{
  "hidden_size": 192,
  "experts_per_token": 1,
  "d_shared_expert": 0,
  "hidden_act": "squared_relu",
  "balance_loss": 0.00114,
  "scale_expert_input": true,
  "vocab_size": 32768,
  "norm": "rmsnorm",
  "norm_eps": 1e-06,
  "tie_word_embeddings": false,
  "learning_rate": 0.00766,
  "beta2": 0.99
}
Below are experts of layer 5 (counted from 0) of a mixture-of-experts language model. Rows are named router (the router's row for the expert), up (a neuron's input weights, with its number) and show model dimensions 0-191. Each number is 128 + 32 x the weight over its row's rms, rounded and kept within 0 to 255. Numbers have three digits each.
After each expert's rows: a language model's description of what the expert responds to; "comes after" lists some tokens at least twice as common just before its tokens as in all text. This comes from a sample of Wikipedia text that the model never trained on. Tokens count by the router's weight.

# expert 10
router:144171148146065103155138131124082148123194090113112075132094192161111191126083036141186149107182146189088087112090136144096131088111106041136148144152143172078132141119095117129093192101178105148123090117101171115151064131151142177168082180137165129171132139129183165119134107105111156111152160165145139114112114155121140090148124178123106153108078138164107129087120145086152169153075119163114111106125128128144085149127112141111187133119162191193130156139144122134156168163128076179091079142173165120139157085053135099149120102144123114107138199093126132122070140139114113122
up0:164109129134129132115118131090136001187168105133109163136138130098096186174136140178148087132096124150106116083121133097147123175084111137084113061181142127138128175123128199108139151110134046145181163115143195128124049185154191168098124157096143161169118066075131135133154131126131130196125125125098106101164090171083113126102132155122115117121077130155136125128141166094130094154136112132126147115156126180139086123117136150132140130132132162118135131080119131136145143075156058100105100148071113128132138115128095075142215125053157131143125154186152111110135117128225152104
up1:151148142169135084166130124111114138081135090176151140126078160129178075131073119139135080131124099201080168168140134103049184160068107100143123106157140133157174149133088126196124114226175138079185149139053123165213091111141123154159139119129132140167122163158149145128053182141123158128068075127129096132124138153118112119138129124037118142172081200140130083107129127153148136113143113137120129142112114096148069129144135108120153111140098096186125108097161139105131121110051133156208103120119132128116210127118129080130084101120126125153122156180138107128131135134135101130
up2:110130105202138126130145147139125137093172174127146174163161135152152100136147146123086156080061060174093073148136177111144159133136113189133117116149185153122126164122129127129143137122178112214150129094143146082092160117146124144157129104157137114205137125094129158061181156148117148189130141129132123125133086124121141134109128137113172156141122147148128118197129092132190103182140148109131126121125109098129180131137052203142167137133038110136092092194141138118066076125128130049135093125161097155128117148111115177090137110146127128163130149165215061098175124074183130134
up3:105092128122134150091143118111099115107124121126115117048128166126161127115143113162081142123135204067131160136179058027128139121123123156060129111123088185076075101129138122128108137051084101129124142180129135112076107131189133107124138116124129152134123149125136116022134134110146144131118042127112121142173132128160138098215121113163203122112125136137109205130085139140118115124137137110120048117078156174152164109067137152126155132108126115127114105126215140027125179143139125118096093133123210125121101125122130137143175134196118131145128134104105115130120150138122107155
What it handles: Pipe separators between cells in wiki tables of sports statistics, election results and place lists, usually after numbers or blank cells.
comes after: " ", "0 ", ") ", "1 ", "\n", "2 "

# expert 13
router:175143045166118143128152107138172143131180173184078122123122099189130131129153185156112146138125106192100137122107126129130168116102063090174154122152178124079191098163085187048128060048140134147119090099165141087118123135104162093121147195119091123118123138129133134102129146125070135120141106150101092138129096094119138180109160173119084195119117161152118129151118182172072116145111161132086161107131134166074112173117097169138146129096151134100168093115165089151117155134104160160130074095114153100076137117090099150072135105153109107092121131129133120079143053153165118050
up0:124105129157124141122154161127130162110108202156131089058120130126184134129113113154167078130141106152159096151054121107173135131106028115094188108127139103097217133053125161096128176166092158127224087081216092108124120150158101175127112123152116113121108111128106136094131128121143079142182090137086165099139137127135147077129127190185124180110127096161119163150074123135161128101132114111170157090133091104122111165146123150155081056103073094127138122128140053128119165112171110104135127128048125127159094125134126154077152117113138169122059138136129128119090149146127092116
up1:103089109084067129072131101167108143092149126149076035116119090125173119100128161148125077140126174141144101065126139125144131125131160131209099132130133143127137136119118157204098139110114131145126122083134108112105142115077124128124084110141066081118154134147077104145141109121099198126155045143135124112103052190132136082122080166074145118077128180123118105123227123129065147117099100116126110100141107180091145135104145095086128116119137148131159129123143097111081153071159126141195069088118125121140127060207157149127131071105175075092125115107121149178149168113143103113
up2:123142151144101114126158188152072126103091162128111096126120093166132171117141133153133038156165046164128094159157192151136128107134132210150064116120110140094128099149093138108093127111142064062167143160133116143116142179117090148065143160217129102090130049216131124116131140105123154174130105098134134121110056127190127137121185124076116126187165103173132128139117113107110032132130123117118148121128090156075135083117146150164129128117097130137131126147090137139129146101135130141140106089117112102120134089128119107132159097141137118132156116125121112169127128013186141055
up3:116121110078121095191129077154103132152079204129116152115169116120176120144115120117158139154113132131062149173147176096144132157093116087187121140111129232140186127112148134077097181145135113062130083092124052182181106141149104105170129162172100150145105120134103156156144146104156117135158119179129101192122085122121144140155057106153125159148154097134090107121174119163132126117127110142098144111141161145123100135136044111133145064119117132096160137138141082126078173158140147097127127047139165088137088133071128122127112088127166110112128171170064132043159190079125128132
What it handles: Cells in pipe-delimited tables and semicolon lists, such as Votes, Candidate, %, numbers and dashes in election and sports tables.
comes after: "| ", "; ", "–", "1", "No", ":"

# expert 12
router:091193122141151122160186057149176119108148167142123109113087198154133135118085146123101162185141095145085131067077141119142097120159085141132169129121081087095166110120159103099101117158147145121173160120091115060133119127088122071099143116124090149128199155132126108167129075161052126158169155148067139183086172132112169158114160083108196124158145187134150137147117057169150153102163133120125130115071135108129148124169173209083100078113119142082154145148174098156169165200159116143118112160138136108087102116138123111084165109167151111147156133089161102122098115142078125107
up0:128116083133162119097146148129128151130148186175150122147123181108126031134098081125091149144162119117142142144166170197126126130130117147181102146129193102125068132120160119052123158119083122131136147156165182117136058143123144157101122171137127114056128163166128119130125123152074072111107120122126163123166226185138158160063064128141140071138150158130121103101126113081129180092114102149186124129103109160072084141129148117157242108125150106208109140161194133130129068063166149119134127144112132143135169128142127079115127142122117103143148117092149135121170140132101168090
up1:123116131158084076206121148100103129132134045041155128122036159108122154145119134117088180073102124093128093143100124109183137129134092161146155147134121150143186125164170135119125102121125126116088141110122115207101144128061130090074170155136132073168117127145119070086137130145152185110122110116135126149119141119134139146084111069112123127129141116118157129133174096078128196125120151158107148086159128132101109106107145118122133053109096178126094160032138079129183106171166107194137109169096166052124124143092126084100152144145157163121090178155175110143195150149096117132
up2:127144107164088105120130111156136144111193163102157056137117157149131125134128108121163167165088162118131103104111207141113080099092110132132123129132175128114126117137080183096116075103148068146133111137110175044068136077128139153149152138136149149077101174120128122113167146116132127039082159129148129071091105130075082122118122138106118093129143141159133138104176126098119125163214123120174124114126157104102217079125194074131117074134181172146106140207126129141127167092075154127203135152064156136168114119078132103128159127132128128124126143056120099123079147119086066117
up3:113086117132142110129251119097139086137095115072140128115199110136086143068143120186114131171145125151119157113080137128171137121119140151134073221090099124154043172124130131128130153120102135136186107131126083092140122145133101144159104129144088125140064148164184124166112094109055137199131136140124110135128131208135134133099128167132167100129147106127147126122166078092120141066110125124079079120101080115126138129125227127087092127133127111120087203128072120068114116139129127147138134169151173066131104123167092127128123180129148098123135106124045138115118090125176101127
What it handles: Capitalized words opening infobox sections (Personal, Scientific, Legal), nationality adjectives (British, German), and the pronouns he, his, their.
comes after: "- ", "\n\n", "'", "of ", "==", "== "

# expert 11
router:132177094091158149141128128108128165128138169163089127145145121119121138153156097137106105136138107110196078166095121141103174153116192136140138120104059120066153184210102138127117164102092149153080141109154149133132154134090125156110122155019130125085187174133104119083158126143090141096133090087158112198150155143118142181150119133121192114090122115130146116127186156111149181128147097095101117150104113118159116143205122175092124136092139129102151080168094075119113185190105085160109126158136123126097104080169099110171115141173205117135071090158218135107165093132094132123
up0:134120178133191142175161093101134126120069124129192090146130135145099147129125159073152157125112017177108119146195135159128157175143203127122157142106127146128147129200178140162134141134103154147159189128115122167103071077071123100118122143092091109089057123084120129151073160128138124079113142098112108169144175144118128129129093150058113068128116110126130142128117122156103080084128167129173115129134095150144059113136132126052173166120091141131138046121130145102146103135172119140133169114094128138080144129107088092158191187195081127119152158088142111123152119130142142067
up1:135172175109118126122140176166132155154228116145096070111144092095148076174109145117202138119198166141084128217093159106161146135125136119127124148142135222174128118127169119186135120133099154131126131155099117141141138138126154113159134102127128061119102140107042143181141102143153135124166130106057128128080176135141135132112098052130093111123095028115097096096118143106130103109127124092214098105079190105113089157204152138125122136133120126121122123149126138109144095093160107166149185149138104124116092111108134097160120129133132174126121204093127134169167138143125066144
up2:113151159189170077118161066091142110064146156119138107120142170054123156128129135141157140139127107163107152142137107116089162149205129148098118137124130136124169098113174127128126184144022087102093133105104083128077155147175150127126053054122190098184130129135106166125121166133153127100114105144100104144119133153069117137155131154126033103072146108080121120107078124154130143071107162156144094132206115076117131120127103135140125097129108111137151110099122118137133089092092128102138107128109043209137105099125087132101128182174215132156138148126116138105124127159118194168
up3:128098120177107109068140148141134128165075128147128193126106112143129072132073212179152099133167109116129122132201127124116192132125157129126139129103111075089135129144139088126155187112130143123084134122064143103090080059141100106107159124127146156123152109125167156114072125083070121094137141099138174127174088139072074148148126134078097200136122092180104120120088100099133111126118150151166083190025096107125184156086178172099129119127186173156133162134127140112131128182088112155121128116126127123165124122177093137172115112151101065109100135115184105160113183082170171145
What it handles: Line breaks, sentence-ending periods and list dashes between items or sections, especially after "may refer to:" on disambiguation pages and in lists.
comes after: "|", ".", "\n", ")", "==", "==="

# expert 9
router:090155148142130139118145150106144148103131193129136049152094136154169069139114090226148146117153118128149131153065183129116125094190127092135150143119183118113131116112155066123144139157155145127067118151099149145159059114094144150149134157128168100150172136149112124177127102160105132189214105128155123117083172153145093199076196107111151169118114124061103134125162158073122163123130148135124145164106149139140058114138144221124171094142128109111165106164151205138163066153125111120090088117092133111158092145169119098153205106156126145119086115119114131074143091140099125136
up0:120130121122145129104128120145101127129118063120122116074076096075124090124119081197072133135129119152126126154129127127049176109085080143065094183130093080082127101141180062125127124141165155103146111144162116144188126179142100158053152144167119155173192137128118127116109167121145086158122147130135129112089180082086124153128128143148114091105141142147114155118082118062060114061081155083085089147131087071123134129109138191110150123097135066129164144138133119129148122153096148113103183178138192149143129138089150099178130076127177147195196116128165086176128110127186141116
up1:168040140132130093129168115084118137150138129119148097162123080127123072163123136128093153040139165099130182120151139129112141108108133171184118089070141135097091218107131101123116093143121118130067105118134123113116090106140134095125128130200110132140069129152130106128173182192124066121079116115123128153140124175126118134116147121108032192130085180087134166146167112128112170125184121107122119117116129122147130139111148111112185128108131182074133102097131220104123132123131142127127127131121099193041046141163151204110124206127130131114089146127204128128110120137126115149
up2:099117128125126159129181129090086157145119174110095143119177108160111139070116166103123099082116111116138156102134126137086063115133167101092132128070138120116102128081073122075143100103167130150162145137111127135189052126171148116098135127145108127126113121124173033123122132137112149094146053073130195112115139130147183143167156154122131159174084160064122125188192189152098105145202097188135176128069123089139050157193127125175105063124108127165165117099084130028168120083120126070110117127127128130108134125097107120137127127111128179098130124137167135156126136090129129110
up3:128122188067111071079097116158189182114132097132063046144124105125129191088137101122193175156101101142196219130163114132142112130129081065165068131131114129135111131111127123163143178168123125243134140129103104139087165135164111122157153079092149128131134124134149146106225119179117072167164143121088149132115149107077166134169101133125135163134129117148128164144103120059126114122146119129130126177125130177214163123132124142128162157130108104139131077152141123110065087110121146112097112148133123162090130116134135145164125107073131084139147127129113161132098144045134140093
What it handles: Articles, demonstratives and noun-phrase adjectives before the noun, such as the, a, this, same, another, final, separate, different.
comes after: "a ", "the ", "of ", ". ", "-", "an "

# expert 3
router:128165112115140160134124116138152188148147182093135122132132141132133087149102108218151129151117194157101134098159087112093203168129209045183066142126067129096136136170126175137151136081171123131167115138127203128083063126101109088136137171082137137151100160126106157104195098123046137112169086115105126123103177154135128117082148162158175125128117102111115157099192174151090173132182150084173116048110131125113074108140130111085110092142174140086164120134084147136167150125113124126173115103115135122149128116110081090144137102098179089178116112157117120164103101098099128135
up0:078126050105146115093173070163134130092161127085056120102122127146147109117078143142149150133125143087087196134129123135144159128052211170149129126142136139135167160141117134170167136123167175136123168137068121128098120116165095155126132115122158130104127173095162154121188133078172127085145186091154094124149119078075169131127118090007148087145126134121167117131158103161129134159128171152107089136129142145151099188150131083046132179115129110113119099212137123136144103109113122107105115126109057142235167199082114110154131156138124132180130115124123144135119112125132124140
up1:159198138163154097114146104107109143136144086118149098123125151185126156126129193091189156125096116157067084101114100128128106149132110130033142104146136114112126174149123131128125129159132127203124137102118133143113127110142128002127171123104132126111135164148078118127074126173097098127123100149122128155109224135139147106131108134168121136129114111102088142120156078157175181163140145077176114083093106125114050117199139183188193126141087148127129148063110078127128143208112145156161155173156137157085128127136154148180097183107192128160128138142105134135101162110105185131
up2:131128191104180168108128126125116175142201209099044107158071150201129149122090056138130114063116168129123073191127160153149110182183132188124133143146162125136146069074115112066133159112155203162102155112135148123131124112116136099141135060097113128075102120108127099132115103128131143142133114092107174153212130126120098114090131081101130135153111125133129101123133190128177117066168125132117187127117128128100123132098129162070198138135186143136123156147128123135129152129149106116112142126156131121132196140127072076113128141128040118125119126153151082146109155125045159134
up3:124146115105106154130129153050108086154130186111087084115142133081130106182129124198096062146096129112136097104136099086153132124111121135080114115124066150066127163144093134147120161159127111149168184066132155095129141191155162143060067088214099100174145123197096126131122140184123118179138128144137147118075144161136087173130153125155132111157170119109149122181110092139148134134130128072115143106124136149132172053121131135122122074136135118096194157064181131155186165145097173098129140046123128162133145081132142163134135188127157095140077164119087106149096071104114154111
What it handles: Forms of be (was, is, been, were) and clause connectors (but, while, though, commas) that start the predicate in running prose.
comes after: "was ", "is ", ", ", "It ", "it ", "were "